config = dict(
    n_layer=10,
    n_experts=192,
    experts_per_token=4,
    n_groups=8,
    groups_per_token=3,
    shared_expert_gate=True,
    init_std_router=0.00961,
    vocab_size=2048,
    optimizer='adam_hyperball',
    lr=0.00728,
    beta1=0.9,
    grad_clip=0.5,
    train_tokens=788800000,
)
Below are experts of layer 7 (counted from 0) of a mixture-of-experts language model. Rows are named router (the router's row for the expert) and show model dimensions 0-159. Each number is 500 + 25 x the weight over its row's rms, rounded and kept within 0 to 999. Numbers have three digits each.
After each expert's rows: a language model's description of what the expert responds to. This comes from a sample of Wikipedia text that the model never trained on.

# expert 58
router:501531496527504476500510517507506520494490464471474489485464497481466511521461507489493488493499494482498483529479539477458576487499475509508526510519498499481493464519472504568543487479464501505526475507486481541487508492524472520469462523490488517521495480442503482528499500519515509498480514527498492477472514461529493517509537500466451517505524496502509479519431526458532547510509504513530483490460461469481533519531506477492551508515458570497513487492453461515497473493496461
It responds to: Digits in geographic coordinates, street addresses and large counts, e.g. 41°04′, 3625 Winter, 118,310.

# expert 3
router:498523500498510542451520511510477495479486490481463511523453513489467514501462484488491458483511517467497464527505516460466523493500513457479522481520501544515469448508443494541505491478483488546491471488512514561483479503503500487476482487496509539520451486473470491493506535510507476521482507542491481471470495484532504533538492516467444507499536470516540492532463537483515539477534524512515502471463465482490557482503489483471520488499453523484509527492469467537483498495513498
It responds to: Lone space tokens after commas, pipes or colons, mostly before numbers in tables and infoboxes, such as "| 27 Geo." and "Height: 1.83".

# expert 63
router:476530511531486503497512540500505505520504473490446491508483517476448533463477491520461488496501502467514458515447554489462504463504496477461545513501500495482458457538488509537503503519486511537512473469489480539480496501461492508475461494511499521518477528453452479531491497525508455486464508524472509448458504476507544499514520531466486531534505494514511476528467546457523498486541512510547494474481479513483504492513480482500532485496454539495515498481474485517495491498511464
It responds to: Table pipes after "United Kingdom" in shipwreck lists, plus "of" and "The" inside titles and names, such as "Bill of Rights".

# expert 44
router:474539485512521530476510525515514514483498454481458496509470524461457533488462489534472461457507506467489477480476540471476538462478486485471533496518496500493472470528467495554516504479465513531516481484481469546473498484494491535487465489507476517522485486463473475527486521512505491483474520525459492466478480462553529522528502522496477515506517471512535467533471548467537496487538476496535515483469457486497526482516492467511533500499470543508504502486459483527477485500499485
It responds to: Final pieces of foreign surnames and table separators in sports rosters and lists, such as Vilardi, Muradi, Haqqani, pipes and spaces.

# expert 34
router:473531488530513531486535518514510490506502479482461511507467505484489507487489509511478454472515507481499469517498524479495536481467461497486514491504463512539450461522494498546504499472504505513503483488476444503484517507498499525456460501487522537493506492457462487510511508504473478494484511508457501478470505460517541527530512536464503503527506468504549469514507563444512527512560489522566484484487437485468527500523501486481540486523489514539505512483458468526470505476522490
It responds to: Newline tokens ending lines, headings, list items and table rows, plus heading markers like == and === and table separators.

# expert 24
router:485546484497522548483520520518508481505485469498450487515480515457459508476469471506487471487513514466510487498469546484482544464479493475461545487505488501493489462515476515536512522462483520535514457492499474546479509498518511542475472490503511517519481512466469489528473538512518505490485510510474513460482503455523543526524512516493486517519526475516545453516485553460539489510544487495549511480485442479482527487516487448503525478500465521517508513490472480526471476492512493
It responds to: Pipe separators and line breaks in tables and lists, especially election result rows after party names like Labour, Conservative, Liberal.

# expert 20
router:489523471494498511475524497540500530479494447468446499478469509443488513479476500537486467491501486484496468517449544461488503501499472471466495497523509524489496492509452514558505514465476490524508512481491467548456503486472491505487470497489523517531475469484463496499464509523509479500485515494493513489474518449549510498505483502476468505517525503500536453510488517440546504513500509486536535464466490489456539486496499461482509497511489540512488498483432486509460494489518456
It responds to: Pieces of car, aircraft and team model names in motorsport and results tables, such as Oreca 07, Toyota Gazoo Racing, Boeing 737.

# expert 30
router:463498491507495523462531525501473503482476496490478498498445514495453487490469478486481460477474505505502471518512501473464517484481500472477514503521486521525460440506440500548488494501463502546513472478509490516461482500521494506464490494482523518508460473494500488491468544521486450504484494513466502455499508471527499514543528522454450512500506455510534493535453515482488534472503532513522500504465461513502524464504472439478512485495475532492547515480458484531460513498487492
It responds to: Word-initial lowercase c or capital C beginning nouns and verbs, like catapult, cavity, carried, plus bare spaces before years.

# expert 62
router:485552496522520522478476508524507517499464454462464490502472508489506548485468474510481509491507518470479493536505532502498510486475471494481520493500491502491491488473472514559534515462469502518544489480494470526501477501492484501456431485519500551539495502468468439524486528518473469494504540502437507475482495490523509507521537535484457489516512457499520469534474522468499487498537482514525514472451493496478554478529481505496522512518488522509504502479446502528495481497513454
It responds to: Final piece of a person's surname at the start of a biography, right before a parenthesis or title, such as Freeman (, Baker CBE.

# expert 13
router:476541478511523536474506522511515511486493454483458491510467528463461531489467488532470461453505502473496476480482540472480535464481485478477534499517488501493476468525470500557521501486463513531520480484478467548477499494497488542490469496511482517519481489461473475529484526514501484478477513520464489465480480462552536517525501524495480524507519469510528468533474549457536497488538470503542507483475470481491526479524491460504530498505467540516511508491464481524471485505498487
It responds to: Table pipes, digits and punctuation in score or data tables, plus some name pieces and common words like Mar-ianne, them, well, However.

# expert 15
router:499547504517504518481536495520510512466474449481471535511448479479471526516508491494490456483490545503521480521455568498458505466494511491505507517510492513487463481515451509505526520469473501537533493515495520519449460484491492513469487495505521510521481458489497467508489520496478468454443504526492473447472508502528565516503481514477467502531553487541526474488497527446531525481523528484545512482498463496472494504526492498495510501505499513505486483516481487517455495496492462
It responds to: The word "the" or "their" after in, at, of, mostly in sports results before first, final or quarterfinal, as in "lost in the semi-final".

# expert 52
router:470521508502512544485525540523506493499511470497492512515493493481473530465470468507471518486530488472473484519472522476492527480517496494485534527502493540504480466501482515505513507462486506535525500489465490576495519510516509509462484505494491537539488498480454475530477514520495485489464524516477499450465514487557519506550506540491470488505511473524520452514479534476548507505538497505569527461486495470492497483497479458505543504482465552488512511481444490547477482483493480
It responds to: Pipe separators in dense data tables, especially asteroid discovery lists after observatory or survey names such as Spacewatch, CSS.

# expert 54
router:461535497517508500515493501484478527477487471490483529495444494470447515506484495509498475467496531457451484539486530493452497471498463496513532484481475518526494444489497515529557464468461488507520472485474467528464505496494460513470465502490473496541502498485487490526477524500508498484475537510484509473477511460551535544528514547482501492491504477510505487530447531465522506470541464509528514489486490468482518507522482465494518492494503551519518520484457474511464473489518521
It responds to: Closing pipes at table row ends, closing parentheses, section heading equals signs, and final digits of infobox numbers before a line break.